Experts of a small language model: width 256, 64 experts in each of 13 layers.
Below are experts of layer 3 (counted from 0) of a mixture-of-experts language model. Rows are named router (the router's row for the expert), down (a neuron's output weights, with its number) and show model dimensions 192-255. Each number is 128 + 24 x the weight over its row's rms, rounded and kept within 0 to 255. Numbers have three digits each.
Before each expert's rows: "comes before" lists some tokens at least twice as common just after its tokens as in all text. This comes from a sample of Wikipedia text that the model never trained on. Tokens count by the router's weight.

# expert 57
comes before: "9", ",", "8", "7", "6", "–"
router:104111150112152149156093146127154108155113157100154145101101150109151150102138103159105143148099099106150100096096149145096107108104159153147104103104152158156100151148098144157111098107100107
down0:120124115154110121091073124120160089161080147115117095147122149122122138080137161126141123155072152131145094136125079132135128110148058132089117160156125119159134101126123151116123090120133074
down1:149149116117113127157103110102144124125084158146126097105116164137167165093140122089134156137111095131153122121105126188088134101127159136146126123120134141089112139179139083139133162118157133
down2:149122194113158156122134120129088129118157122121135165089175154127125149111151121182110084113143124144130105119104133138116117154121117133132156105172144109110144139173125093140146144113121111
down3:144111130105107157121121108100117073133154155164110146179138117149102152152117153114117105142146154139115096114179145094125060127113114124122155127134159122134120175118157110122176076179097109
down4:128081125145168170109142136141124126072150114101063135090148158154131144129122094154042148121154146125103120112161131112116156123128106116091122139160169135117138132146070117154110120112108079
down5:141119104147152096147134098168134154128108097129103113183127092138134126177130116108131168099141081106130111156131137093128160129127098135126107128161142100166117155152146146093132108118128179
down6:135130099085151119111101088115107105115116121113145120099168133164138063092121109086122134134152160153115127177110160141126118118127155174151129116066143118144088116183143100097151108069141132
down7:154122126123194125135161098123157144150127129138090146162170137145164152112133122130102116138125133115101117161165079122122119150105154123155138154084156114099137157132161158154155108109145165
down8:119124133133118129071129123137135110157139132093131131135126138140128133140125148158174099111169156102110113128140138144110110112124129148094107125110191122110127154163147138102123108091087125
down9:122114157150141138118157081132128109177117165151092115137099101148098130104124128114109128145169091111112136139111135146110109169160170111144084109101139127100127135128148145157115120126109111
down10:096100136141124154123103145090135123127124198141151171109120126167147115187141116152129146156149096089072121155134118113145076145150114124145110110063150137104145079129109163073166141199150128
down11:146130096126112156119091125172116126128141101120147177090149089140133103139165114092094149093122170102131105125103091134103109141141183155126158113139115139131130118122141105128129160084147133
down12:135111103118106137163095115168124115098100114111194096109130174082152117142116128169173129108109115124138118132115157162140113143127112143180140175133109122129168122102129115110143099117151134
down13:140149128105104150165119122106113125086094095123128092140144124125124129135100115119144109119131153127143087105091120103139134102144164135091130138102152111115137127138106106101163142131120115
down14:142161134161141143143155127129116147125114133133136156136144131062117113157188137142153099108186132121147108114080108076123109122094102113114129110141134104167101138125148145101139146132177119
down15:131085109148135102100127140080162142093135100094093142123148152124159096106137068128127073151145138110161119139108099147126116146119143093179136097161074095180115137133100120089104161121112141
down16:098093111132124106162135121124175110129075107143171171117136136126125123126187162108096094134125084153157150093173081128092151092124118129118120128139114156151128067140100147102112154097104117
down17:138134121112146140164088139161154140129136117114090131142104132088178119100137155130103144106131128146086143089120144127127119070104116117109093153146136132107119121116157143116135140127135105
down18:122159128107121097108134139115115111112164154120142128096105166141124057144149123109113146111127085156160123141163092168127154118101139139089110143152112138106170136113118121118113082086154156
down19:120125135142087142133166169123139129102142171126135157117122130130103152074141132090145159081129149151148147140164107132134127126128109186192113132124133120148175122127120151160103104106130142
down20:095113132114136111137148120136163100123078158127130136064135111170139122101150145143139107105122116103167182092146144174087103166132172121154148138105094146117128137138110125117131117149121134
down21:111137157127113146067171155132151130118154136112108130113174155097185095119128152169086167113129135124137140139133109151158152121139131145172122080117160124132131094140191128094144177122149158
down22:107121133138134111193101141188145150072109150144122104149121128121134140116095123137158086130123113156126094131106056138136162110139091135147101128124146118111153085124120086108117131153151162
down23:090123101121152137107110102122115169133139105094122137095141096151107084167056111137150090096139155148168121134106122147143148113119148081162125153133109098110126148120108133120135108100116114
down24:107143127068111110136115116128101136146128176137111173164094143116126107166124146124148118116161124145112137125155088157132172134158159156145156114105135080139126133115148130113144102134123160
down25:128174100117133131125127129127151151153163096139145119149163118122106078155055102152125111103080136129129140084124114093138146108113117145120122114123119147149103093135130123125149088155107160
down26:123098133104106106197130102150174120141128163113142100137120128054093085088139161179163111144050100125105141140138119118135083129151132094111132140106159138144138116167134135183146069100120136
down27:146127170108116092137152141131115108131161138172118107138115098130165114132121119072128113133130149178120175124131103158125128150097139099152133114124158119158139136113125105082165149103130137
down28:163136111100102097180125109124123115091120114143163130130136104142144130100152119107107137116114139144153134099139165125142145116133151098145106161138135145119161165132144170150130145138142118
down29:157117100121118144122119149124075054097148140096112121130148140112138112162150148145140090101129152101106129131147156142107146140127111127165149169117100118094119124116146170095124165162157080
down30:127137126118094147141142150151142099100174129117111107107122124075123139118117133122091117122128122141119110142130144151129183134132131148137113123147086125153153116137141117134117104080146120
down31:125138149161130192159146109152138115184123111143114116149094137127138126098159157074159136105131106152158148102104153151114056137098090133064150143122097092112193148148132120098105106111118144

# expert 50
comes before: " ", "|", "-", "The", "==", "S"
router:099105150110155152155095150129161106138091158105151156104107151105149155106141104151100151153103098102149103102103152126099109111104153149148113100106155155156100154145101140154101107097104106
down0:138139138100100117124129132154101116072106138072150088128155125098115104161128139118107136099108135100148084109189060094119144126119116129145115154136155165129133151104144167141175102131144093
down1:123101130144090101141116053105143079126134150153114166148112125141107131152146115140139127162119131140150110081136160148150100113170144113144068126162101124105114167103154158127128112103144113
down2:154123137098118103123149155139115117158120147108139146150123111154127123131141112154073138117115121155131139130152165122126100116132123109093122144101145119094120119129116182128073151093107117
down3:136109131121092096113118139127145085155126135101161134136156116140124121104147098123118178176112153114135117142130134154107128151121112147103116099072119145120115114148163148112141081136132122
down4:124114116104168133132146115105145137099112093132149085125150144126155138132094156100155125132085111126099138130120132095154158142144161104117167142109119142108159125148094132122162120104138161
down5:077106142148158127106123148110139156170084115122135166160141120131112126133140094131141146168133123100102135102072125152147123130153094177118130123170153165156175118124103109147102122111162087
down6:120117098147162143120128126111142155119131157124167162132150101149176137130115148128145140139130134146100146120140101101160159089160125137130146125128122177111115115145104102166090130101136101
down7:095100072146133124099077145153129103107121104132108138137154123077100116109116129106109134118170119118125135095133148080130145164108122137125080155097159115145120175172144108143080155112146126
down8:139105090138133153129096139137094135132155170133104133165136124089114124144137176122104176096119160111113137098100128095134156149127156148140140146097181123136119127075092101133113129124108127
down9:123162152108105127111141181131114115123139089122170111165117131119117140117117128115121098111128087141138145187137165132157168120127111131112149123122145103118140160121089099126151122159133151
down10:128119056079139132136100126138128132108176111135143124104126130182139142114160119146098130135148116139147109114148110157154097121143105118121157105148130148137139148151154181109143131118139077
down11:129162109181103100140096155096142117095125137120128126141075138117151114098177138093083092145163139138149161150105136099134141140130164168121136146119116145136154137133094116173161154076117159
down12:120100113114111129133129129157105129158137181106117120097104142126138133112139117158150128106128120124089161113120173111152108185141174150145120119147106086083127078146132103124119153137121146
down13:069138159117142117154110120143141148132086123135087130142101156156163142138129181150158138129170094173114125132142130168074151139105142146153132148110172139128148159129155129121129141116120112
down14:104150125124132111102163133153146127146104133149105143099115171132116171096118121103085108165109128103095150110140086122107161195102171123107099115128117133122121098169129129137150139139125086
down15:120092126120111118107138165178117122136121112139138110114124083121100155146117146088129161146125121168170134104121103139133123125131126123181157156120148054115151156130172117102168160118136124
down16:138130145140170137115144154125137098120066097160129099113117082120125087103132103134132140109124150101127151115081138078141117108092102118112117120121203116194112147131110140125110111082106126
down17:170135106141153119155123158137128117150092132107095149099123127137152125129154089102096132142127132098138150133127090111147167130129137129175106165089116136137152122094099163104165134103118155
down18:103129161123137115125124148111138130115128111116103117115083168102132149136108132148091141136159128116135081110095143140118195100109114080186157125162120073130082120138095096130103095145143130
down19:121127165116138110131145120142151141120118105105117112120140127095122077172091106144113117136095176122121146155098098125152160131137132123136126130146131118132122196112131134177113114128139092
down20:109117145129146104156092160131160128153087097091150121131113165147134083162136141131122101116109145111133162140177103119127131152119089093104132137128141165144157159123108058141179135127120175
down21:098110126125116118156138127155138127148117118154095134132101159159138147208102156120125134108148122129127187116153179130130100117144095114145138146163091122115158116118172146093125160121098099
down22:115107190098112091107096129147166116123068141119143163089102148124148110111096171121147086161152140132160124095094131154107149149160078128125130160115105149131093168104135127135152193122096098
down23:123093136152130163090141145115159089142144096124115145120108163096152119130132136153106166097109130160203110145164157174099091148112132100118102133142128145144103104125131090090118118160126142
down24:098113117147089125105134097098133104139101153104110137128120135135112131107157134129137149121113134163144083150102108091143133091122144129142109129132178120124075151106110106117151123136118162
down25:075125169091113105185085115143058128145112100129110112069126120105124075132113117182143121122093118135157175136089133100120180119092186116123137135132107147158137126123150123107160162116113109
down26:143132123110151128136121122111117140154160133118129134107100133166093094133127109117097163128151137105106122134174095124106139146113132128040129143098109098092121172095163175180118127099107126
down27:134110121117136112173113100093134171102161124136120123159090106167110124109121153115146116149136123154110114114185112140060183124153116125113151111076153111148100120117111124142081118093103101
down28:096127138099118157153151123122154111111125092117128122137134109114164160120125122157129143159111173143096105148147173092132126155130102116124121093147144094141113137133126124108135156106131135
down29:075122099097140138135154121143118127107097139111066123118119153096136075128143122125171102113120136115129179186088116125110155121120109125154122159105107121161151160156095129124102117093130156
down30:100101095128166108102141146109130124132137131144112117135138090133139103160122139125122141069130172145138141101153127159146083149155155077147141122180116091160104097153129107136120130132155128
down31:137105076053151131131148141130125153116166136146142126117127149139172135115128133090123114100141121163112139161107101097112146119153120150146111101130192134174103102149121134137157095130202110

# expert 21
comes before: "9", "0", "8", "3", "5", "4"
router:105104147111158151154100154145152112142101161103145146106103149101153147106139101147101147148102102102146097095097147135101104102109159150145119103107154161145101159147102149157108107100096108
down0:125143120146161114139161125176120083138133164142119131169137161160133139087166146109086135161130139123110123118129129129091137164152142135120157106068142164098164114115114106095159138145124113
down1:127143133118153108154139098140161125107107146151107108133142176158098114108125134117121117133115124130173111115147137097155137165116102084110122147114109200108124186125108150131170138161127121
down2:123113140110165099106115127116123107139129148105161149137144103136110047110139107113149114165164198141121146133129178107091160090115120131125157127176080155122117130110150147137130169097141124
down3:137160121075162124125153110168120137137145149137121075160164149148075144108120145099139124166122098199113140102192127114181106175157130137109156092154111156131144097110131156126153118176157094
down4:141108131109148103156128120099137166101159090104170148145115146124128117128166082112132137146108096164144134134117143145155145109135115109148130177146133118156110145119149155157117082067123131
down5:143124111121154134128124135144115156161143106129119136094136131148125103129100098130117131139088119143085119155113138123098126164162067135123047137122115099117156092163076108113125123110124116
down6:134106137167091141120119148144154105109137135118176087127162098118137082177144117115138134129101147118124124134091190129108141089094139166153108156104086168110136123143160089117172101142135145
down7:129145132171112127146158130096094131106137168120134129132124118151109089148163129125150121094157122105151085091174110185118093114122119139076151113121156166120163117130175137124122122094117141
down8:116096131145134134150160137118155132135096137135106108147116118116118136144107117128154101131121159144151130105116102162126145140117172082138109142111130127085115153122106129129128094136101107
down9:086149186095137171158164138161111131118158150116095130151164141128119113135149164123143132117131160095132166077116146144163144151146190143116128077113157055165127132116154141151154117115111084
down10:134105133131140173083118127170072102149109082111153117104150164078120101146140150141142131114107136091153100119124148143114153137116123127109125102129116097114126149151162149091140143106133128
down11:144154140149099128099134157109096159126144158100165175168131136104093150141123123177171132122115121086155105111143123130108111170099152115115150101139153119134123132111207120109134113090143115
down12:111098125088127146155108167166139114082086173124151132165158153122094092124152128102139130129144167124106170128097152134134147110153122105155135141149128141160159114112103135149140136146149117
down13:108087150106109142176136080142151143136096127116104101082127105137143097158136138144127146106121130117143132155116146166104128114111105103124151118152166104168154090144159128118123090108115149
down14:149161136138160171145123151155146156100114114116097082057152149114094087159139120166105120101154138097161103136117099132112107125109131147081117165140134100095123154120118136136112113078062097
down15:092109144161098144152137127149094170146085165127088113123111120111115108124144142122120123145123079097157133119131131132169115126148127101146112143127146106134126079156180136126112155120108146
down16:121119129131205114110088124115151155154074133110152115170120158143107163168121147153142116135138126107114154113144146099157096115118121130090110123182135114145160074150174132115120110139122125
down17:141091138118188142112121116098102120121109128114128078129102114116193139153120092115150118115117137139083168095085093119106133141097114144140153141136110145126133113139143121080132071144121124
down18:141116121104104145137169145134084136127109146089098113122161129134157121094114151110076126125122129118140147136172114099110157172099116157150123124072170170113125109089148134116111123112116140
down19:104165147120144139114118134125123148066144155128137072116157089150128130110144076136105143148170167148150073142140130147116153148151165101151100142142134148125106124126154109106099118093154128
down20:140118118123098121194127153108129101156112174113116139175139137087092118138153102132151149132136140130149113123187127175137133152140109170180074147133140097153132111162143151114144127135121141
down21:159145105152100103112114099125091173143123090133105113095161109133127123141133109122130128142121091134138133130106117141163124128110101115134104150109121111124116135115119123085237139168170146
down22:133113099114095091101140144096114135121158099134113094197137122137136073086123104115119143125084168112122133143180122101135135110089122123126132142136132157132112114122113119121146114146192095
down23:120138081126176128133118143156134114106134107100100158109110160111135108124100147121143109131142124154150114170138121083155162123139106141117113114100106093135155122140127138167113161111133056
down24:165131114141104129124109165178139162114121163139154149109110123158123109110120184135115153114110100096110140103107145138157128124135176097127145125149131071176175130194104138134132127139113121
down25:101084144107115084121177132148121097181089127107136063133156110113137122159129155128150131078145116102142153146110128108062158121133190111135080113094128128084114136137155141088122090153115089
down26:125114127170189103093162099138130150140124115121128094172146131160133124122164120150141123126138146102083088145134127191161113122143136061126112150130134106112098149108091118102142165129122172
down27:098140145098160134146115109164136122121101140154141157150103168078131114096134124143187132172092111140097128131099071081134158155087145154162130152120138113104153118153138115118137131095129158
down28:182081147148145102146096174158111142119131180136166107117127147141098163114167100100148099135118130163161147118090139081134129121113115155138107130067114119084144130096096151133126116127111130
down29:135097138092166140162079114156105126101081116148114129124108135130130136147127147117104084124075160147147122105159125137169122114135113146136122134147155143202119114129170130170124105148130152
down30:085139160105116104128118150102122119142137125087149131149177124126087075166106144127103086140152164110139104081159142134128161119124119143149113113124124140129138116133124156124084104132128132
down31:133107134153108115167212143136104161134125130135113121107120085107134110100138134116143113153127128131127107145151115163118158143130121138123160130122160100131143105141101158098152111117107130

# expert 29
comes before: " |", "0", "5", "6", "8", "7"
router:105106147109157156153098146132154105148108163107148154099102147106156140108135103149102150147099107106144101096102144144096101102105153155152117100101143159154101149145098148149103103105102110
down0:094107128102114085138112110068120130162099106106132083138136071141156124104135119138116120161119084119153149131082160121136110131126155094164123134129140151163104126081134163147131117116089119
down1:116148138188141144119077141090110106118087148131131134074139108164109160129109146084106181135114104147102184082122155108131142132139111162146114111105114111116137131139112138108132110160158129
down2:121079126101119136148166153142119147132119089116119133164088141132133137092124117107134080118132133113085146086105119110122144170119145158110113080159140141110121151110118102092185109137140180
down3:098153123126161156132127096135104180114139119111127094112121132163142101117129056145146126086116105174132157133131103097183093114080179106126142156142095118114148140121152116156181173097123159
down4:137136132161128159145110146159127081086159087124103127090121205161146175171108121172140113130170099069092181125159142081110132139132108141151108137138166082134127088178120157140139135152145156
down5:084176158101128122127143119135115117148155112085142103140139129126101135101124172132119116137151093163136130128152127081158099129159098159116143139229133142123133079089163174147130069119149123
down6:149139135156126161130165130150109173136098110106107105096115137142113132125152108132104146105134135167118143139132138138137133096147096132089125099148159098116115122083142145115095120106110104
down7:150141154120126091144140122135131153156130124164119116075097146109160176097138125170139112097113152138126140111116161134151103111122152105123110129092119146165148150099162088106140142163119147
down8:119121150139177147123117150105132089135121150146133152119085114119112156135155142124134152125161126155133140111106107107098155127165129106149095146095139120154141150160126105137138128135084138
down9:101125153111142117153125124164124094119118092124129141141101132132126139108111130164160158116091139120186132127115165135119090139144143141130121107142165126139200132137161124135101131081134113
down10:142126124131088120085117149126120137140091173137134118133136144134168132126107130111170098120151104083129103130151164097122097152140160130127101116125171124095119109139157127102175103088124099
down11:133137150069084149183130101093166158151139131114133142136145140158162128156104133121166126141094129117157125111132134130114115122148112142157120111131122152119141113097134123106116113137126158
down12:146132120102118107091096099163098131146134136136077152150091141106153154136142069127136136093123144169150138173081133084128162125108124090139113142143138149157090168124160147103126152088138139
down13:113193173114145106135120137107139162141124117125142120125114136148096147125133144105160104117155093115090129125114161153123104097104130128173121133091127181159124097103151133112187128080142159
down14:150117099165087122122127168151110135108109126152133182115119158104114123151149122151124131082170129152143126145131121126105115126188097095121100141092141107112144138120086110092106134106114156
down15:119176109175108109129138113100134158125152122179117169127155140112100115130116172160123111141110123133100099099127122141187131095123118163073095098123110119150073126157143110142108112119083137
down16:170137116156108121127136123151119143149179151168125155142108135128122144144125133123166142132180141118112146160099119104136111091132083147118122141123136083130142095161172130107119093105137143
down17:128161130122135092157166123127081139107164132139148161153120126143114124175147137128126111126120133179148141130092115104102174140103149120115112112127140144150136129144116075109143132107128180
down18:171114109135114185113167120138116122126123115120103142120121116139114160077104136159132123129174136135138140119125145108124080101111093172140100129146131178124137104108084119145166104121151137
down19:122133137117146125175112130117152123113131110150117107076126157124086120104153127111099083090108133141139073089109105134130145130153162099083147099138110145161157083093178118128118144128137149
down20:086145128087081129135168132129156102119127174131120072116142108131126108128144139145088089096125152130116127136173092181150103117155130107141151143122108141153109136118172118133156122125107080
down21:142106109151084130128166134140100138132090118142102129131146114103111178105105132109133060105148124153085154137115083057123152125142142130139109091150144098126143104148084145164187151122098123
down22:127093147163169133123137153138122181119103151166134117125105117172116141117173118122162145129161102175082139145126124102115105151123166133103171101128143129114164102105124119129120146113130123
down23:139135163112147154118147156131130097149150089120110078136120122103176152166104107143107157138155122167146122110137120185152139055106118134116117146107127102113123115098128118067107116126132105
down24:113125188136135104165153108142104106113136154156117129040133126099142161157120107147134170123135167113127127124135140138168110147194119091163127130126116122146086120125124103176147103183144115
down25:124132141141096159113123106104110123116143130112148157131158188101095060148161086138145151120134146185087126132100165174132159112130130129145084139127139139116157132131139128128137143105116104
down26:125142140128158127137141157130138096139143145144090117137148146138147110110147118134123134101111107111137160138148109092101150135087127099116143146168145101162111158118081138161156110098154154
down27:125110090157131162119147173163109159107125151147093174153102128118138118147177106108124090167152113146085169109125109100132159100125155117131175110103150090109147118147131118119099093107141138
down28:135137141116167145101129108137117153150128095173168162101105087119144120143119104163077193166128140102089125144164104144101125098107121163073147055079171105136128138119114126119134105093120154
down29:105110067125129172159141169105123137153138116109126102104157140157153137144173116147145148121114137099151110077093108165122097155156152120115125102072193159144148140123113149126104106131119139
down30:174139121103160140143141108121161114167135153096168092074146092101146173120145150115118097118140098137175127179108124152129099064116115118145172127129111124137149126132160134145139129111134139
down31:142135119132104106096167139119119112101110143164128109139146118179115134102076145156172155117123171164071087121140127141095139128105166086117151148112134145106117110116118085132158142118117140

# expert 54
comes before: " ", "\n", "|", "-", " —", "=="
router:103098148113156150154102151134156110141097162110152153103100147105149144103145099152107145152101102099150106096101151158104107102108154154150119102102151150149104156150103143159101107108103102
down0:135142116105104131103128118137121130099144115137108117155141127111139140101127133100136160126132115160092109087115116156147101115152083157137126151190131105122138134112178086091153099099137151
down1:100136095169111105103148131126152136120109105129125089189140120147110177099133158104165153108119148168121185132124106123090176095185101129120128138117116131166119115103066165118137121115121101
down2:121090118114125101141082190110099156138107149162139134131108107119136093118105117111118100110125158128120117131098151128134099139123131161122145118143137194107145157166175091087147151145132107
down3:164135135141126141183154120123127156149160153091139144156126089165115102141132099145120191076114154161144126131168172171154119104121128144112135164136109110101163134153137140139129139144119127
down4:131137121147106126132155124129151133164135148143136121160102116125159126129158111140139169175086122114100113129167113108128174101101144114166091146119107104172088136119133112086116119105151136
down5:112100131138100106151139130139089134155130167121127179132147115108123157117146164145084139099159098154134114141111123132092107109062097088110117117170122125139113112173109135154120117096131127
down6:092112122117161076112107149137145144142132098138150146159137124116119115105138107141161138106135120100141165110137133123116184115102124172119087121155090162115113155119148126135117184145103141
down7:133133143143126118136159152122086127116136078127135111129145095148132134153112145163143108132166135139146133118168161106144130097155136155133151156162187111129099130118158149092106120084135144
down8:119129107165103108188120167128141106129139166119130171147114091155086136147156091104146089112134109132136126152170135108135125159107101130112084087121078107135107131135128175149128132147100148
down9:108121118120138100072098143174111146093108129160126121117119115157112147099142125060144150133122115117116139147092142154070143140178144159144125146139119069148077174099096141113103136117141087
down10:112121148113145123120080146162166127142092102104141107155124129165140134114104146126177108110129145177131130112111084122128127114112126128108128197138105122123116111139117141150142118152169147
down11:145135123137145114126149147159121131178084139129121119143114115078119131150130141126106110143088134145149123149173140097096138111172080102144087122144101117096118113127172088079167134123118121
down12:103157154116162173096160099161164094129116161101135120096127143097100163108104126146132142125122126072107144120143128165134120141140092140136176115133126118146117136114128161142107114094154170
down13:081132123095145120161092127131137098103148115095115113103147128120116135139152136134145158125139102162123189166148104098135149086146086126159113145157136111141113058117139141125136160131125109
down14:096142171123118114074165153084130119156105148119155148125135131096127107154147158167146117124104127103163087172070153121110175142109113139119150161150085121126113095072136162121119077124107138
down15:099145155138092108160126148137124143067156094132130146119115150146086162133146168094113125104135139147157116106148136116145124152120093137132140101129105124139072138145083124134133136158165145
down16:124085104145136062108153131150121101147146112110105145127133082077125127111140099112103132092094149146096170141136134116138127117193135123105113129185123103163174132096171123134127083141123130
down17:151163125146082129117142139146083168134146107140112138127136106121138150132130152107118116063109146111146138131168137085138134125129098101155103141129122151138145151109120119136172138137128093
down18:143108135103094140149144108148112182133136123139156125134133111144140109129180124146149157167160133132132121138158166163128136103185129147143136133113111129136120170116147133079136149101172124
down19:103128133123158188129127158122121190130133121156118105107104117133136103123123117101162102122134116116127084138149110112174155117105141146113128132148106164144127175130097119128107159138105124
down20:147091096176094162126106114127123136086114149142124136113137118146094142126150130103139127116095173169178140149177151165157149142113112126165150146137154161107129127100143117098118090111131086
down21:106135148133093139140159120165111116138122132093169134139122140098124098112154127157096135137114105099125100131141169104159151142114131136089101135140156140109130159109114171119129119126151142
down22:143133099136130125158104128136118097140157110123122077113049164151125114113145112136114168177119144111113137127124123122154120105092109150141156115093129153142114122145121158123161133094131151
down23:101113122075142132140099113151127165223102122179084104105148129100095157115121104155151084128134161059117102155162111137100146113136133092128145136116147107127132118106145137121147132131141140
down24:100099125135138135121101084146093127124119108087116143175176143167092106143096170132139159138141136138136124146135133118143099143099085132110118123132115147139133114151169119136063151126118113
down25:137078140127138127133101099166172090125204175115152134130112115154133125147084109145088157129142117191106163126146151091127133129176105148169148114127159153149145157137088116156107106115136150
down26:103119126147128141144156082141119120123127149082124116129124118149112141102079089112119136110113078126094125152122145098156144069129111099118162104170131169099107113160134164174115115131155080
down27:117136096102128140162158129121126109135119132127073100135155147143146138102115167128120128140176088160164054122173169118071167105145180148053118127106120121105116134162124093166107099110109117
down28:125109136126169160123126154109126124088126131116117120109136136122133161122158112100116152165137113152125102135093132087127145119112160077137123087109117131145138160105097123176111156149126083
down29:138084098124128149139158187131097134129124145097116132125135144085136117118165132130117153105115098153107094104118147141112121101117116126124158139125140094145109150151145113113099137128167123
down30:112152156097138131075118118171135137124133141096121113129117175126113173119125106149132114156121077127138138177148121134114142132134127134171111135124095135135092151133165158156143131156189159
down31:135139124128132103111140156113121132113126108148162146126127121116088082064130133159106134173086072087164104116152117079143184105129148144120113138144102120120120137135101146144109135150139098

# expert 48
comes before: " ", "\n", " —", " The", " \"", " A"
router:119093116100140135142119151135159126120085176117176146122104162104139162108149115141113119126094100109155099096096128174118101132123165139141130108102145187113088175152101122148089121116107117
down0:157116126121121090111135117102098099133119160116125145158177110110128113140122125126125116100110153154121107144142142142100177156140121102155138121184079151157152108140202071132138107121134088
down1:147117152159147155128081093175100143097095157096154152132103153137130140137146120168133137110106102136116134118087133166109096112089121171162150122089133176123153149136154083109113162133129137
down2:069119085131150154146113125133086124148126139115135113119085140169119097143126126092112139106141123171108101096138119149139097118128149107124146118121114124117146123115112100117123151133104156
down3:130124096111116104105178130146154117159137126146132142121154155107091147147085134110169164097118111165132119132120140165115112148157118156124118111090164075122126136147176076132139147103148075
down4:127145143128176086179128132140186082154069104110147143145117131129107102106109129170175162109110122143108119150136108104127106102127129159145135137121130141094110111132121139076111136134140164
down5:095141118143134160151089141136103094118132086137146119132095130171147090122160121131112142155132145137125142142112123113107103133155127184168133133128113111129154121122160149134148148119142143
down6:123131095126128188131132143155178128077162119081194114109124112122149095117166117135144123159157135128097123126081101122101105109119138127183128101143110154115098105135119133154122116132133133
down7:152132132134140133149107156105074109155177087153142115157116112121108104111137081135123154114135134144130166170144114102119122109165115174135158099149110048145169106110104152135164124132167129
down8:145113177118091097091114135143100114129128097108147111116130155144142126125070103142135109140132129130095112113097157135151125152115128141114140162087154142121140105145125140186114127137178121
down9:158114123129122090117120094095157168124143120139155118170093156125127146155107159117136090097160156092099119149159111122092146131177100092131112144153101178098130183095104104138116107149155162
down10:126133149144121117104124157092136150141165122137099141123109148121137134165142149150148112114133125137083131157101110102153126129145149118149123117136149117089128125161142116133161101105168122
down11:126164117156165107164126077144113104146076133122151132100121125148138119178125068122141110133148063094151133165095137158080118123112122106093133125115097137150119106111146147154132117112107098
down12:144117165136156136142108107089169112100163151136138175109121114141140180103148163129144117152114096150084131095128172095154116157077095123151109128101138134138099108100101160103134140127103149
down13:108147105150158145131161111131109121141094155116114099122113108126135149083147139117122110126128110150137132124144098124177100109152143149080119157136136095097132131167092135137118125115136090
down14:080130154147153108086096117179137138153089120145113110180093133132124118104120140091142145183140164119127128153113140150147126139160125116112096126172140165124121132138146093076107130110137127
down15:108099073132138133155103096136081129108067063143153120127141137126102155140132095158149141108085102157175094113092085176140080106122124137126091132141138141141113156115166095122143148128152094
down16:147116151123127141161148180108159133166159165093150130124132147166134149145144115126139156147151117172154134148144152051155149105147128130121141131114155148137123133140142155147137079130111132
down17:174119119105066118161172123115149142119096132155150116127132114126128129102155135156171095103116132151178137139107136145144143155137110137127128175122128148096109137124183137079148123152116134
down18:149110121110162172114066118163147098110112126111111114095146155135134129123172100169146136159123143132128152128136129116131136146153117154159107147090093136116073138159092157134140147132090106
down19:170101060092145145138129156115149120130081124115161138136161103138127180168084085124152113149128112169126175152121123141119103087131137110147147117131154133134148107119134142119125143110115109
down20:111101123164108150142131128179127112147130094128141123133141138127136122139136154125143146119130128080128134083150161130128136127149144123150182161121170112092110116115120143149130126106149116
down21:162122151144151159079175133136133170107160125126151170159098149134130153139165122133116133094152082158112111130162126136090150151136119144165091166121138168105157124191115123088179100112117138
down22:171131053128143152095146121130115140130112123127179113148126133116128151141178135140161120120147107113110118110144125100107115158097095118139108134137111134134103141164107154135087152144095154
down23:145128122128126100132125142131140120141127109092110121164156169121113129115103110131145130103161177133176140120176118092170136099104090149117142126170134091121113139144123098089114146104203135
down24:126114173130097131092132134139116132132132104108094151148143148144122094124135125158132127136161166059167128124158152099116126130084174131159141154123126140149148095100101141167142151173146127
down25:132149114070163116109106157117100161113140142111122123121125169180149121149131098139155116134141113118113153178167112075120126133131086155122170135101127109090137106096083135110166176173146122
down26:126174152126112128146145109144134077147079069090144138128136120133072115123130151123137121109138131113057104121131138085108105131152069171129086100152100111137115119088131133146153123108151128
down27:120107114148095177111132115118168149092076112131174140141164130139109118114111121120156125153124091106171120153151139148119131118129142121123140166133137173087092111081132138155103156111100124
down28:100118130085148125135117121148178137152136101160123143125142089160107123112143127141146154131143117142164111103152115159132130091134119137131117150119115136154116142148140112105110132132138145
down29:114156126185166163129116132131100127105153126135124106120117142120139155180088131154111191124111130117103145112092135143157156114131143136148111141134122100131165097145131114132142082119156089
down30:124134112116160107128130107129125109103150138153130121129163147144116158164079139161141110078131146107111155121101110148172137164167104123136171127106120121124128107131079116159154117123126144
down31:178140134126123132141111086080121142120161113100115118089148163137187082157171107148131109162137173152122125155153133101179156124118105117160125141120134138111120135119132130150180086149128158